python train.py --activation="swiglu" --routed_scale=2.5 --balance_bias=true --norm_eps=1e-06 --qk_norm=false --beta1=0.95 --warmup_steps=293 --final_lr_fraction=0.05
Below are experts of layer 7 (counted from 0) of a mixture-of-experts language model. Rows are named router (the router's row for the expert), gate (a neuron's input weights, with its number), up (a neuron's input weights, with its number) and show model dimensions 0-191. Each number is 128 + 24 x the weight over its row's rms, rounded and kept within 0 to 255. Numbers have three digits each.
After each expert's rows: a language model's description of what the expert responds to. This comes from a sample of Wikipedia text that the model never trained on.

# expert 16
router:116162139093117148146099125111188109145105143125142121182090112100118129103133135099161115114093132103158148117134195130114184100105147142105110124109133184122122143142131109146131118066151121133127129136122147139132125130160056126152119130113152123154133132148122141126133129125095108174169138156143140122137128100139118168091140141137140142158138121168139112158169104102120136146144116091111100122112096168091120129136069161171112138140167103110156130154133107147085128148107164136085122109114139147114121158113183128121114117119180135153172163130142128107120136140119121077
gate0:089177125143115173151109130103174137166119078093099140156132141101140146139123117096113126131087134102130139147116152167155159125093143105065122116126132126113193129096104119168091131153124132143117148116155153134132117113114110134138133118134100151107142113128090119118131124117112122165121112185113167192095150127110131157087144177134105102128137123173131143146133145122119100104115160110085121131086136143132140173084125123147114122161143119114150163130155134143101098093149161126126155121159109090091093142161112143117141129105160142131106122149166137145160098167097143117
up0:136074147191122082127175121110125115129143162142129138140145101156138127149117107109076126182108115153147111109127102119110127139129141130143154149120090141123122076131099115111116129122109157139127092147146108116116093156121115097139135159129128110106134141151131110138138141141136201102118187145178152144137155141083138152131156165097179138129135139107124090124121136074137138160090116148145141128131111111091104105150081093082139125114154136126098124118112122133096143147146113151146094120150181127137176152130175114151126140134135168146130140111129095081139125104111117174
What it handles: Numbers, cell contents and separators in tables and infobox fields, plus mid-word pieces of long words such as besieged, proximity.

# expert 36
router:133135103143138108129098170115127135154121121160111134131155180148139117169143094105106127122072099144135135161120137135125122098137129076149153154151145215116134130103108102136120163117152150120146125147106164164109142161125055116105112131106134110127153136128154116127154169111164085110136127134133158143109183118095153127121143111131109158125092121135105140173149138124102101139094153143149120137106117144138119148106151105096097110095146134164164127162143104175141129133178145116073163108143163160091119111134126125108085148133154112140130130134116117115128166125129130070
gate0:098122099040150124155111127124144102136088142180125132143147103099138151171117153105134172109167122096121127094140088119139134139145135128124151131122131151144123079090159136123154136144152134122114178134160157123133126122157104136125155138112102137142120155149100147151143092088146098137118144167100146141131120114126145119096148179089118144144129103128081140151121139091095097155141176165140139154106119113139100104117106120090134101127114140096125127117129138158121169147130176116098139105159116156124144120162127111147076091136146072102168082146104160133135128145134108094
up0:128118140147118143174106124125127096153117141124106104126138092096155119132093121128163135137120125161174210100167124094163134140117128165086126154113136150158126125093154143086098099139140207174159119123136165128122163129151126094138126127125185114132125138127162133184147131100095101134138120158142111150117132112119110171131139113127132121128164105123128133149077127133108092141142157142148097166154125111101128078125133114159139155122114121120107150085141099148159140130120184128107136125082178157121153126116144084130144160092096121152107105119131127146118155116139116120
What it handles: Inner or final pieces of foreign and proper names, especially venues and publishers, such as Est'adio', Pl'ume', Mad'ame', Col'oss'eum.

# expert 44
router:106150151093129134106107150146122116106120107124147148140106113112117143117112135083110141056136112122173148118167174140126131111096147103140105133105124224132118157107151139128146127136155141121139126131109180121124148142115086110161141142114110063129153167113130117147158177102108130128169108174143118091118136109124129108098145155144134153131153093155140104187137134124138112138121144096129101130098154121122110176153098169116112135145154126106165120130128125149062121142154114132118132117119113170154145144149152100132095127104183102137123144130133130123131163135090175111
gate0:107097147164117134102104157136158151149073140139112127126128076160130142132144098119120159089128113080139147168145106130102154107130130150136113122119140148166104139109117132109165159142145154141142147121153139108124143118092113134110143138095096140081139161138113132121077167174107141144133120159151100089129100123072120116110129139145140122148137112110156110141140094135128106114164142098120096102145115142118155173120149123105107072157123169149139088110123125121126081094115094142109170099169103147159117135090116156168067137173128110140114137134138139151123133153071094135
up0:104141169125103113145127133159124159141137177134148098130104151161119155160129095105138109086168156168146158085123128136142183162134157127133138118129146109150113144106105106115172136120142108146118110117124111137118154114096138149110136110152120104096172155121105135101119148165130109137173162097063099124168137120121135114117136143115141160114098148138169123116142122152100104137175164088121099107107134138113160125150146160151138116123180152123081092140174125116092111106113134135117122122134091146161174154134097141181094128143126160132112099153156127079155139120123171138
What it handles: The "to" before verbs and contracted n't before "think", "want" or "have", plus first pieces of personal names such as McC-, Dick.

# expert 39
router:121171136160120131146126138112119104131084099120098165130102163124087164118147112142130142116141106149146136167158185163133133112138188116130146145127117166137166160114111095120140141087161137155137137172104165096123146132126097087142156101094157109147167141126123133103134132118136145151168122126132165136115154138115151119088177184151111144122129111180137099154119114123137080125091111139104125142120121177104145127108053102117110141135148116157130114136152079140133112096153129138088134111133161142138103158110146124106121147135156129138154156127166144133111165111104124078
gate0:087142156110149168104108147117167118153187155116121136129126137090160119145120127125103097135141102149120133109157118130122124142108147136081091102084126134126137151120110118117130129108119089097108127125124151149148140161099110112165118141109132130189168121129123132100139125122176183131140137119135108131158122126116161107092135117132102138107127113119163092178137115154119127134128164121113058142119088153081146116153140129156046128174142176139151145135130149156117148085142096128103143124151134102122112117124122120144146142080114145113132132139172139125153132150205148086
up0:149102094106150050123098167120094172107097138160149134169120137161134108073140114122121122145125185130075132158116131125123124131137123103191107170105134125104146117140114129126138152125118141135139126105116135150101080113170127152089117135132143098109127132113097128157090125146098134151091106115115117097119136120128120116152109146135130104155122172116116145117116125134118146109135126104150159110130148113165105128116125137110162134118108101089075108160134141128095107155094182077165128067159146153137152135147099093125096134136125103129081147121111104122138125159111117187
What it handles: In, During, His and Their starting sentences, and in after degree words, e.g. "bachelor's degree in Computer Engineering".

# expert 18
router:118184101111093119135096099109144109099122142097139163106113145117098129108155113100157127102126111108111122135110151167135162100109126080122126119133137154112122177116141111106109136144190138133137124193109164100119116140129099097146165088095126078144116117130112119120127171120148106139151086117137115095134145158096153105125141102141121126133113122154127079144131125118123113119144128151091136125112103161090121159113095127118101157098162105120155134162156107191117131156144135125051126094115153179103073113117158140168114126138166145139121145142148110118096148122125100109
gate1:098153150129101103105114111128128162133149119093155141131113100109110139117129119088169139127093119108142119139157144108099128106142165076089151124127122140133126087133135054137130099110167112118175130130151071129136113081122114128126119095164151112127152181168088145105146149168140089087094111129113149110135140135154163098144141147165144198101107116111124124112093100115105111186112133130143107127129110136159185094135125146118104147164144141092141149140119138116102128118134112122129139096114146160144105125137127128130164122100186086120120144112152119139134116154159111089
up1:085081156115093135125125128121116162106110138155147157113113138114115131118115087114202110156079139111114093134144159152172136144104116107145111133114131127161105152117143069115129106119164146132178117144169130081154125143136115103164137103112162122092121120118085114118090161155108094089099154113129086133129105119097116108135142165194108131110131127132185146104141123124095134187123135157154155123143101145169120112131142111124114130098150126100149112082123142147129145133115118097145116107109140137132127101133138123152134133200174137142119119141093102128134080127138120118
What it handles: Pipes, commas, colons, and numbers that separate fields in tables, infoboxes, discographies, and citations, e.g. "ISTAT code:", "| Won".

# expert 53
router:143181102091130125114132121149134130144116125144107161128149146134137104107123128124150121103118103098135125144129177145144126128126184128108097140117167139159164152105170123120118159075191092092102156188125144108132097134084092106161142117117111114140130154104128101127144135097133135120165129143138137092129159078105157102147124157163097136104109131166120105139117125134135121135157171104100167137118093148078128131115107097093108087129133111107126074146125128163103102143119174094098120128119144071103112145132159157122136116114115126141112122098137142165079170108108122118
gate1:132129124098123115138137148092151107183149089138141131125114130142130130102127146111167095093154162101139133107139115104156067134118177108098130117159185132121128150123124126106116126108148132105124153107168130155146129107137108112122164142061075091137183128116118134114133112111128147164124095125112128121140106113097085149086167153173072189100102119103114113147120136102167120104130131153167124121122108097135087154116122138106100126136129140117137147136115123097120094106138097097132151116155114093144076119158124116088148148151150109174118175123164124110126144149107110124
up1:143142122139135111138141144123154141063131143087140137112138137171131141096158147112132101103114132134106121125142155109139162095094112132140128140110117136107140096178131135074092151133101120140161090148111143109105113121114123109152101094169171125148084100171170106162108123149131150119122188106121150149162143140147145162154156110084126084161142150122115143133171112085117130113131100173130114103129167115149124105111106176129158147097151080159134116126143166121131153102138136159154147148150132143117147159104151168136116078101149135134123096116116148126151118106169127180
What it handles: Determiners and possessives before a noun phrase, such as the, its, his, their, other, most; also superlative endings like near-est.

# expert 4
router:101122124142168138097096156157112132125140107129136122135138116098123161123122134105129116095116074136117157152133129125101088091119175118112112130115162201154149151108089119119098161098120134094152120149123143122128125125096050107166124132120113113141169124143126126107111168092150128106120085151142117111107145121109140128125192166128150183135082124113094094209156126123115117145112133132104120157103107129116161149133146106109116092129179120126140137153122115142120106134155130138097128118125141163148130144114154133171101099128162079151116134104161136124138181110113128113
gate0:073124123149165129125103125130159148124131156133092095105161143101153098097104129149113124126156110111127144116105126123132113090167160146149158075115140168089143132081114126111134162111120152096138150122112158118110133098100084130146148093118130136092135140180089114122132141128080158108129134108157119152118081109135151154141168153099122097104108083129111135157160088120109103130123141109138118112135055149123169171134142097129124142086169139136149137122092118117176142111178117129118132071136127124123126108128153156120156152113124111146137123162120121108125097170171133097
up0:125140114141163117092103078136059094106127144131164095191120128106118142120149133100134123094130083140130201099133171124149127107161136115119145155145181186149152122099109139136129142098165142083090132128101155113118115102102126136162109133137142155103126141095107127106126117142112156158137159119150125128164129157133135166109123108133129121165115153137107180136158105120092115121096124117097089128123138126101104157160167133150133112084129118155143147148123116161114159185160136125132093166103152156126115120130139111114142107115098144103122140107155137127160135175149152140
What it handles: Mid-word syllables, often ending in a, inside foreign names, places and taxa, such as Weimar, Mugabe, Gupta, Hypotephrina.

# expert 1
router:118189167089118176109114097139114117134121103109103151121138141141101123138109152085133143093132112097141131107094113122142160144108137138066135130132133195116181140121120113142116128087190131110112135151115144130107108164126066093166123145111095118134147130135106099115102136124158142148142135151127114175143136119101132118080161105138152160114114110151150104121124113113115141088106109121135136136091102144111153116125082117097113127126101154145138098167120132167115126156119088119052112130121170107156103171115133095102147153107149113122132116152111121120113159151175129110
gate1:072132116170133128124177160128123103184088150150138133143139120133078128137128114112138112116109088117142129120172105165134083140111116136123143104104106158108136133128149098111141115112118121074109111120159121156087143140137106153156118123131111129112149145130146125077119128136144151184117137111142127157128100100125193086121170145121114113110128100120047104116133139140137137124091096188081130134104143153157136116131093096156102108129128118121110120176148096120154114140154109063100100143116149111159111116130096134144099143113124143153146155110145172117132112144134117097
up1:161120127103137115128101127128118142094112110113119169159174129134107112087108142131120108098125113151104113101156144113136147109131108125159105119170112132082164074112088159109147143124132126131114123130118126113183164124111141129110109105076126139157151149084106147112084093105123101062142097089105124107138148121141142111136148118084105123120112189113148143113167148143127134127112140108118133118103116122120087139152124149074135115121122084154118145139174140122094109156128109135112099114170104104157105067131140175123141123121152140180074106114083107103133149129103132144
What it handles: Second marks and separators in coordinates and table cells, plus mid-word pieces like att-ics, agg-reg-ate; also some prepositions.

# expert 38
router:116161121099142182108148124132150104135137126147100123123130131122107122138116122104112122131127125092126146095175146155160175109125116104144062109137124211120126103132142121139105146040173120135127142147084132149108130126132077084133158145095102121154161126133150098126148106101121123148130127134130133106145145124127140167091152159148150152127133161167109081155128156072138149137090134092107146121089086153111169134095093116099132115134104085126141068138103138149124115164114130100094103120106128129148123143106116147139131136155163107127155129137130103144123137136146090125
gate0:142144123110153170171110178135138115172127157161117140102133140174117181135135144104124128116130124124124097055162087089109121134140101155130077117156118131144143136111140114131149158122156131129102096104127176140112117115169098138092081111105133130135129153100128147134170120099090126163088135114141106148149132113101120134085181116151108102129097138117123123123123154090123118102095086152128141140097143150132116125103134094145126097129134164139156086152104127167134123126159146118092087161151126107141101137075115081135155137128148123096123099162132129153176131149124134161
up0:124089145138149171128152119106106126137135115132109075158093103103181119155105144121125125124168084132137130108168146120104138145140131124135134135153156169124136150151159159057145119172128182123089101090123159136164135073130123170118140102125107081146168108145143133125123130101088099158099112100112108130113086180156152114134155117095119150115128086143137126137154110161133109104167122110131138171092147159153129169115123128152152137130104161089126127123138066141089162120121138081120145112137151128120131135122102120119149130133164097122090125119093124110139131108144142134
What it handles: Opening or middle stems of Latinate words right after an article, completed by -ion, -al, -ed, such as P-olit-ical, ecli-pt-ic.

# expert 8
router:139194119115133124128135137117159144203101118150108140110124113134145097142144116124141146120130118106124127125164145144155124122108144107081162167130146178100144137159122096115101093073162128079109149134131166109121139116128051120154121132121106102136130166135135132133124124087096124144145129132159158122120121091118135117114138162149153123124094130164114134128098118132138127112140093127139119171146092168133150142125099066151108105130147111132122094177145083165101133113146123133039138127116135093130147145123119118151154152154154125100127097123161117117118151153111082103
gate0:095140117166159140150073158141126180137134134146086095120115114102142150113101096086164137112168141097102104141162173140149111167167123154137158134139145139119133144184155103109127091106135148094115110114120145136111117125167107107154171098096137105140168117123125128117167116084139151138119146110115117137147103103163130104132156157122138148088190122093098135165145106105148148107117113113152153139125114117094104110098133089114112134099116120158127165151089155114144109106133143143134099133157142144125124081165136087124152154150150107110136079114083111136117116125126081126
up0:163104132105077122121121105159113097105089094119098149127175142175128137136167119117149123139090118142094129126145120111109162094116096107086081127167077107109149145098139121160137144162132114103148163123099118141170172151112151107131134125120144159167111133118131173152088127096147145160152134079112166079123143136081139158144130068121135119154153141101172139100153137130129127107158122111129186133126132109102124156110096129133133138132136152172143136084118124140107138154150144093126131164105099116127115117143118144163123126177096136114126110142128145123132180129108101135
What it handles: Inner pieces of longer words split across tokens, often in section headings and sports tables, such as sum-mar-y, rel-eg-ation, cas-set-te.

# expert 47
router:114124143120137125106108180144141139163141131137119129132192139143118152132140143104156119131104112153123132126139137109127124112137110142140138164110146189140176130104140105124145147114169126123144125186124108105157135157131063133150143091152098128133121143131148112120127138126157102115180106170144116128105145082089164138128101146167131169113085113099105136172108141150099090129108137142139132136111132121098148145117101073111119123101162172163144090159120132174122097143132121112093131131085149186131107116097117141157094136116120119157156100103176093104086142090126119122
gate5:087130148169111138087130162100099089164122135154158089105086145135090137118133143116107134133132132143107123108158150138114110102102145115119105141135107128105113126133110132114088175132102151084153138118146100156149136152099114154156152147113089133120188137152125110149104120121110107163152128120156112179154151165103148123139139159116088141123083122123105109155118121148140119150139155075122111116129093116111109102107127070101125090093101122117169117141117138135122093137107159123118153072174163129178124092123168131131139143116138086182155120142131162151122167143099143129
up5:172130134123130169128126124124112116143125124119134107102113177102159113116113119131138140086134137122144121113102095142106135093124145115169126118110155118126151113175142144163086147119147101144181121143087139143122118090112115132113090118125131126073174091137165101108111136115139120165087140110128136148161140131113133113117146095082145159139124097111117121125093116132163106117146100087146147108139141115155082097149117152132092128131156127114153082164075106149094098113111090106115135154123122160162122107091118064152100169167128125094146089114150134087111092162103103091
What it handles: Final pieces of words and names before punctuation, such as Lincol-nshire, Twili-ght, Servi-ces, Chișină-u, seque-l.

# expert 61
router:142192107129148140144096174114109108162105098135107151138125173140113123116136082150120151116133121161123133142131144135113148114121157117119125126121123158156134149109127107118122140123159166135129139170113181094109164115151101082122195102085139127116140107113123123100114154111099132122165120159118142129128166162108136122122168175134123135133116126179143103157152154103101121132117129132106147124094127146128121164147068139140129126085128131130151069169146074139127124143143144134039159120124141139159094149090178118145119152144131145131120096130167136146117135121089121100
gate0:117170148146089135106139084133095095127113085105143104088168146140108159110159091127088120156102155139150144124163146144115130144132126150086120113172143126112137124174144154131112099140135143138118104092158111104163111160127129124113091117103110132147186117127110137154134129122132140123128137046111103104139167160157095128142149127135125124118125110128159105089126107106137148125155155132109110142140149175131156117173140121151145093135117132155101104126136139163142117144129088146116132148123137106150146129134147147143164182159092186100135088143123137073088111157101138077
up0:140119136109129138114105087101135122136155146126099122152168108154100108155144094124120118168147133159115098157143132150106149121139157108116137109132082126100126148136126101160130097125119073154141100154132154139123169149138145122166136129145116136130121220129160107151156132151160077135186107179118119109093118148089117151096147113137152140109120140152143114108148147138097136132083191144095136131107120113139097128143129133144101122136114132131117152114141131090099101152121136117143145148137137089114160121135105130116145189157163063117108080096137116176089159126111135116
What it handles: Prepositions and openers starting sentences or sections, such as In, During, When, According to, plus in before dates (in February 2006).

# expert 50
router:098130110117126133119121197128135118126138112166163120114133172144095147109160098111121115109118109127115155117155159112094121090127149111145123176148150196134160143103105129116088145127141114134136123157125111120118119161119062119147108124143100142121133152133128117130151175068161102128158145149110100136109144092115138125112154114129107183124088092092083123161157139131097099130099145151115115136089128129126127177135108067107132118109168126145134141142139109171106114132159106140089160108125167151151113152116153125159137126141120122171174120132136127123091117085148149085
gate5:140124106133116111093095112118151128137113137114145138117134121155131102145128087118131175083140114121125095113127112122154115148115142139073147149161159161133150167115163106126128116120112100125165121123093130112181173152110106131117184102164146100127086173127108159115153103109155119092132107126139155069101134124176151152159159171157159132148113131089137099191111113130108078130101144108171132167091134144110145140131127091144113106122119139170136094175156108149115115134126161087139147129148102126097134105130150124107153124102102128127115105150143164125137073142139139128
up5:133128110134099129103148156117149116126174118126175107141149148126136178181118116133113183155131133113124186143108172126087101147133098113108118111143139129084108122120188127158131112142123126127168127130143092115137146079105130156144134115136174120151135170119098138127117118081114126083135118130176141150146123170152135135119189167115137121111108105114133107135122122094121121172141138143104109138112101118173130120149108119139112160125126121128115097147107131155095115146092166153136106151198149129151161105108122134151113100064106085149112144161133108082135126127110098133
What it handles: Inner pieces of personal and place names, often Spanish, Portuguese or German, such as Fre-ib-urg, Joa-qu-ín, Fre-ita-s.

# expert 59
router:132144124113175136113099147146119121154099149123131141139111120114136134114106130092128114130136123126126152171154165169106124067111106091131125095152134205112118102134141137127103128119183143110118171123088120117122147147111057092160148112129144049142107132155130129125105128104122103142157143114140105111121170105134117157141152168175172184164155129151146093160139105146125108174110144154112160146140062157126121159158106119130103154117134102109140129143136133148119122127111129140138169106158171135155119127087108109103141116154152146119148125126103104140128146139109120112
gate0:159164120097132120127169132169113125121113102192145118135094132105140175121138156078120141075093134094098130109170147116099108151110124171151147107105105165145113132105112146104107157151110166119166175126126171131123139146124107133139106153150098083124144123135140102131116163072146143137135148158123124113121163156108161146133165130129150138082115141129094109123136106088139136132155102131111106103119147125133156165138070131101124132149133179170168151148148093121128102124118134119111122176127158104098113111122161089137121096102136112131166071134130113115109102144110125134
up0:160158099113162141130149099131130158125106160110142123168115126122131134120127161181113188127137115123102121142135117138108110161133147180102160114111164097080134133111128148161124112120119137148113143120127107082091147116121127123090132131188164148110159134119144118135120142094111150113170141103123096090124123154129119111133124130119141148122137147085098172111100125138117134143147148142144062092142124112111141126136118142120174143141153166127104163147167098135087139093158115069120152127158120175106092154114154099130157129091094087147062128145122102123100113141133171119
What it handles: Content nouns after a dash or bullet in infobox fields and lists, such as Mayor, air in Original air date, Genus, Spouse, lead.

# expert 9
router:158156120129101132125103184131108124145111138126106120137167162142128140151175097118135114122100123141112168147129136098075107108099126115140158152145167167144191145106139128117107147136178148127150121183132149096137128145121077124142132087139091113137133164131128146107153165105139131128142123152128120135093146104057193117122120100165156189127110115117131134155143132129097112120122155128113131156112151135116153147082139111140122135082191147146137132166146135171134123133133147104088141107127129149151119125141134140138110132137096085104145074112151117149089149090103118120
gate0:133162106123131081134138151169135114140172123122121101120160160107119135135144104119158161143121166132122142106156091136127137054137128128066124139131100161133096125108107115155161145130135192147138126116095132095128149112143099089119144127094127135138087140105110112129144122136120142145152131147148154123124131100095198139116170152119154137128095157128113169127126125101130145155150066127109109161121113149091116156081097139122125132116094145126150067113103116138100110120156123110074178113135166147138145117130147093139142160119164149121153114151160156128148157170110150120
up0:093079144098141136155137106089113137127086120106152148155124099139140143117132131142127102099100128126132120141135151109143079121103160126130116142118160138134156145115128121108112151095145127105129096075135134149168144148134121128169125127143100144115129109138161143113146150145160086119109102103102082184091095150151137148097098136136120104143096111133146109161160120142116095121120164087106128102092146089109141161161138111132170107074148098130087111141185141135132132104129106131131115190089115099092107121110124121183105115166125119129163111093137118146111137099167121071
What it handles: Final pieces of proper names and words just before a comma, bracket or pipe, such as -ville, -wood, -sson, -ski, Hand-y.

# expert 41
router:123159140118154116116119125149174099146152108122138182117135159102079122100124120107120097088156106095135100132141150139153139127115153081107088052114128171137131141140134121107103126123145109141115102154084168124122127117090076077164146117112127112147142128157140131113144167101128144123144109169135146133114159110117134141136180132137132153112132114179099105148163117103140127146102126126109135114115108130069111166154088137111088129111156087131163148175115137131099133104108137144121126121129153092151101142121146108127137099097174150149106117148165178118151166128094142116
gate0:125120125114125159135167099127108089192117110088141113098146106078106111177094112145121103063104131105119168105103112146147157072122148113109117087121125140111117126122112134104119121139157143125117145152073151178088149156137101133142151120101155101144114129089120125179097118114121121124158068115155140135137120146126102121126114122117134140126109068130102156132141111181142138158148154122116100123153149142121111132106107138127131133080173123117113100149105132131137103080166109129123112130158156146147146135130114142111094116142164126084129161134127190118129130168160104140
up0:134130077120153096132168115132105131083148108148148133136124158128105136149145160115085108136137170118114159129177085121119141156112161085138109164142128113084108115126057122102167148156135132151116090096082129138133171156105110111105146107135150139104156157116109154165127137141145137111193166168155121100151116137116124116129175106118164128107096141188064164110103154161117151134157128127129153153123133136116127127171134120116119133148141112118071115097132136136164126148138132109112115142092126128132173151141115099130128162117088111131098119157125108112121122112150141120
What it handles: Sentence openers like In, When, After, not, the; dots inside abbreviations e.g., i.e., U.S.; infobox field names like Species.

# expert 26
router:146208133132079132112095131151144134140143161129136138109095132094122137109127125138178136130122140103128126146153161141126118127125133111127140099138124150119109152160142105115107123117189135131173100185115161110133149135136078106118157130115139077146131119153130103109117111094165100134133135140130118099139152119088114101159138158185157152122121128191142090145129118151120122139102150157130128120156084174132136133149078126135126153110158093095125102175130102174126137115160154121051095088133146156158127120119113130132148139129157121145118119126146120114065153149122115111
gate1:152147155117131100131146127150148145108085103150112142110125112109113109075107128153098126123158153084146111082137149155151187113120116168163110105108168146158136109155122119124095176105164141133116094103134125113078146123071114140145175133142108107116132099082111130153120155154117129116165143086114123124126139142161143078105142147126113143163142155129133135110148152108117121160124128081154108163111126137149127136135149129159177137108088108139140098119146159126115138131153140148161117122132114159132111095108141124142134128155079174094074115099156125134154154144062110101
up1:144137107149160158119104156138144078141102110094119112085105117137102104124154146130126108131093167138140154099113131098137130146141175083187101112144100117090134135098143159132113132158142114162147162104082128140136135113161133143118160165120135127165112124137119082120114139115077119130185116097121134064110095127106122156157134107115138134134143133111099064127136161159115155118117128097077154073114112177104158153157127123108158126127131164132152131117137135129097138149132163141115113124121155124101115133103138100141119116145084078138127123100112142122148176098134172124
What it handles: Pipe separators, numbers and column headers inside wiki tables of sports results and statistics, such as Final, Location, Notes.

# expert 28
router:101156141088138139129127121127134133138125124134093136147181139150152129105134124102119125118123124114148105154139140162143101093107109103125134170140144187102146130134131117136097100063181123092128132137106140093146133116113077096146166142142108104135175160128134121089144139118116115132142143111137151113106147132091149141119155139139154145146114134130117073143134114098123148138096108114132144122124062142102193141124112096112095109143157116170144093156134107206100104138150107117090136162125141077104122139116129120136133173154121125101115128136142079155115175084119096104
gate0:122143156134144137117131130072137123141162112119144135159180131111134103128125123113147117093123086123165107142153106176138103146093164125135154130115113123108133097151076159106120122121141137102081124124106126084108116100117097081146138136059128151107177126132118111105082121121072146162135137142122130140115168149104116144166133149148087126106109124118136118173142108151152132099054089092138119132137131144123107126112116128171158117146170149145108117143127142165149153119135143145094099095105181109144142158146120112146143131097126126126122180172146090133130113146128093165
up0:084151149135206174127134105118172097146108148104115132161138103122127125084082135093121184122166101099134116118144145128160148159178132128133142167144074107109149131157124139161170102106147119123106135110142128135151108139082120146122182148132130126171114169118113150098125098142159128120138096131114119102153122101127162167158123149150131148126116159102158108132122136141133098097144109122166146125105127128127078113146148099152132095152156189136107115154135126184112096111125101151118153140156139109132120156158095124095165147140119140108148163123120127155140111136145107116
What it handles: Word pieces after a lone g or short start, such as gaming, grid, grievance, plus pipes between table numbers and abstract nouns like decision.

# expert 57
router:105155121069153126109113110128136095177140116128123135109154128156146149118146129129121113115127115095128107141132136134125132112131175082117110122148144159145163140115093127121142152114172085065100151161098123127139122117139082095137156118100092132145142145097076083122138130090146146128146107160136142113143137102091151098150158173143123165101118155141108095152151117134139135129144129152124140103139072142092084161123092071098113092131118099125146100149108120159097060132140111116097129129134154073119103139111133158128106113126139149152109145136172124170132166103109120138
gate1:113132119119163125119146149095145090160113112139145129123139113109131162121068109121122140082163080133151165095143134129110166134131154145148087115093121129135148161108147119141125112090148129141149180150185139118122112111097127110129099108113144117162174135107084113118124095148124150160125114116114116132114143111121078140096126181118103169103123100119094153150123129104156095130146105120122095121114119179143152116114081152119140099114140110136152081166119124124105156105053153107125126119139120096163101083105110120121147145107140114106125107171188151149138127139160103139
up1:114092130169156165186106136081107151093083160117101146159113157143121093093135135130141139140091112168123111137111118161142157122148134115100185140095122150137121112143139133106140113113096135171102129106097107129122107105151113093125132090122151127169144141145124088134103138140158113116092169104148106136098165131128159130162080101122139118162146119105109151120090118122121100121119123149140126158099131082108126112104109142159122122145112096127123156143169126163130118122166132137104140166118121169110165145141135118136100137106132148146170128149130082118103092101176148051
What it handles: Nouns and quantifiers after a, the or numbers, like world, various, entire, while, plus digits and decimal points in figures.

# expert 34
router:136128087131117116107107184141117112098115102099118146130102159158101133115158114094149097125107123146116156102143178116101151089124162089126151190141145197143135159100106129149113112102139123105112112170132136104166117134103083119156109117129113128126149144114146137124131173092165116128136101143105122108135175070152127106124150136161129152134137083111099110164162123108114094092113152131125134173109152147142120162121110137097113131118205116138102122141144130139112118127166129152139131124083153126134100145131174141141131110124172131138162159090120147128103155130129173102
gate0:113145139137106122138140115145134103144198171136148180121144135099139158098125164133169142126084131112108134133078124115127154097108087139154080137135098153158159125163166108124165133094121112128118167106118143138143156121102108118157174135096107144119125104123104130112125136138082093129139155138111134143146098110112076139132123121134103119147113100144104132134136145161123105148150151140122156134119086117079130111136110078087084140081102162140137138172132059147083113125121121138097103113101114138096118126104131134099124132135111149159122106106139140114066155093149151162
up0:153100094112099116138107103148108155145126117132098160150145092142135063148136105126124102113162094122094144140145145102164083115121160103129137144114148146093109148111158139111117108118122098132149098158118118098124131118136129110084135151129174153158110108157130141126168150108096137129127096147116132116139136144135150167132131126148117116097091169138158175153136127140114161192064157119129154137117157155152115132123137139101128138134158090122121105122115152137086091118083144130155128085151144039113116116132134101133171138163131119073112109143130108127168112145087138118
What it handles: Given names and later pieces of personal or foreign names in credits and lists, such as Peter, Ken, Toby, Aslan, Jiangsu.

# expert 32
router:153132126060133119113106097133115092124095121158134143136103148138091134107132088107126124085116074109130119134119159158125171121100165128143116076148142195142124143117118138106109104114174106109106118153094158123121134137112077105159134105111116099150101109128148130155116165099135111136136107146168114112135179143119104104134169128188095157132156117123121116153187117112124145118102149104103154132122130094093084158128081128103105119121180092114155137151104155129132138134122128119120139132118148148130103133133180127130129126141172091149117167119120131117141178151115133083
gate0:102162112106065139107156096125093061125133115118118117186156144115100162098142134118122161124075170130153118130104145123120123097106154092082126115170157133107114123159111114086139133110146144102073111144097155153125171138097127110129150119106147098124151131141079149152160178076123133145107116133079148143104106107113123115112148135106127139137128110144092200127123116136133136116139143144090136126110104156128105121123118108126133123097112082162150104148115148129146133132077125118124107128117160109114132138090108081112121103107124144110121134134156192100149121131156135119
up0:123142135102107145147167133107114175149121151103114100125121120114137119170161151087148116160101125100111129094097104124133096166111132124137134152141174107119098141170109133134182163113101124113139168117157122101189128130102144134089124137120138152071162168126121130147158133157116117125112078115128130093127106158101182127137157139124125099135156147119168124091131187127107108164146125139157138151155111139169148149104084110089158095125148141138150111167106147129133131150148152143119109159151115133100094128201136156133104167120130111132105104139156129148143125082123128120
What it handles: Name starts and short pieces after hyphens, brackets or pipes in lists and tables, such as Al-We-hdat, W-Le-ague, score digits.

# expert 56
router:136143135150121152143104205133131151144121115132097142117166168151138104145173083095135106137089107134124126129166141112090101129116127135141156141142133180144170131098158097129099142106160130113112138164128160122107121119136063089135122106110097097168133135106134090093170150129132127116143144143124110120112149053077182124109143119143149160141117137108131153138143126148120115105155134111111145135125126152131106131111137084104096107117151109142193127135150125167119120125156151101079124116153141134145134119119119152161119149130151103082148121123143121166106147061106133147
gate0:091130120127087176142163126148096128144119169133089104100175100146120141091096123107111126152128130103137162117119080115158100153132104154129148100134109169145105134093161103140151117115143134109115119123125190160133173143151111106105133140129144130123115169105110133186108097121116139145134170154130150089097131166132133114121081171167175134118152130139148115136096113140151117139111106099157141152085117092150103095133091106115137106140126101081136150117157096137076159153165120141123152097143176096140153145143107151123114128114128107104118118108118152079127154109128127104
up0:186125095124107120102119113139084184095104139160113133115117150137094130122123135131147081129107126096132119154096098139146133093158113127117141106109131148173142129096116129106124133136148163125125078133123121132155128134103119091147119135156124168116125146082143087158109119194145161155149152087108113158095141098165093127128101114152111130179149145118098112129123124133139129145105119141167102103138118109122140137149112132120172127138097106091176100132153092084154119124107148130102065141100110174106159149138104162115126126169164155136137139098157164124140177125101128115
What it handles: Suffix pieces ending adjectives and nouns, such as -al, -ic and -ical, as in papal, Hispanic, Geographic.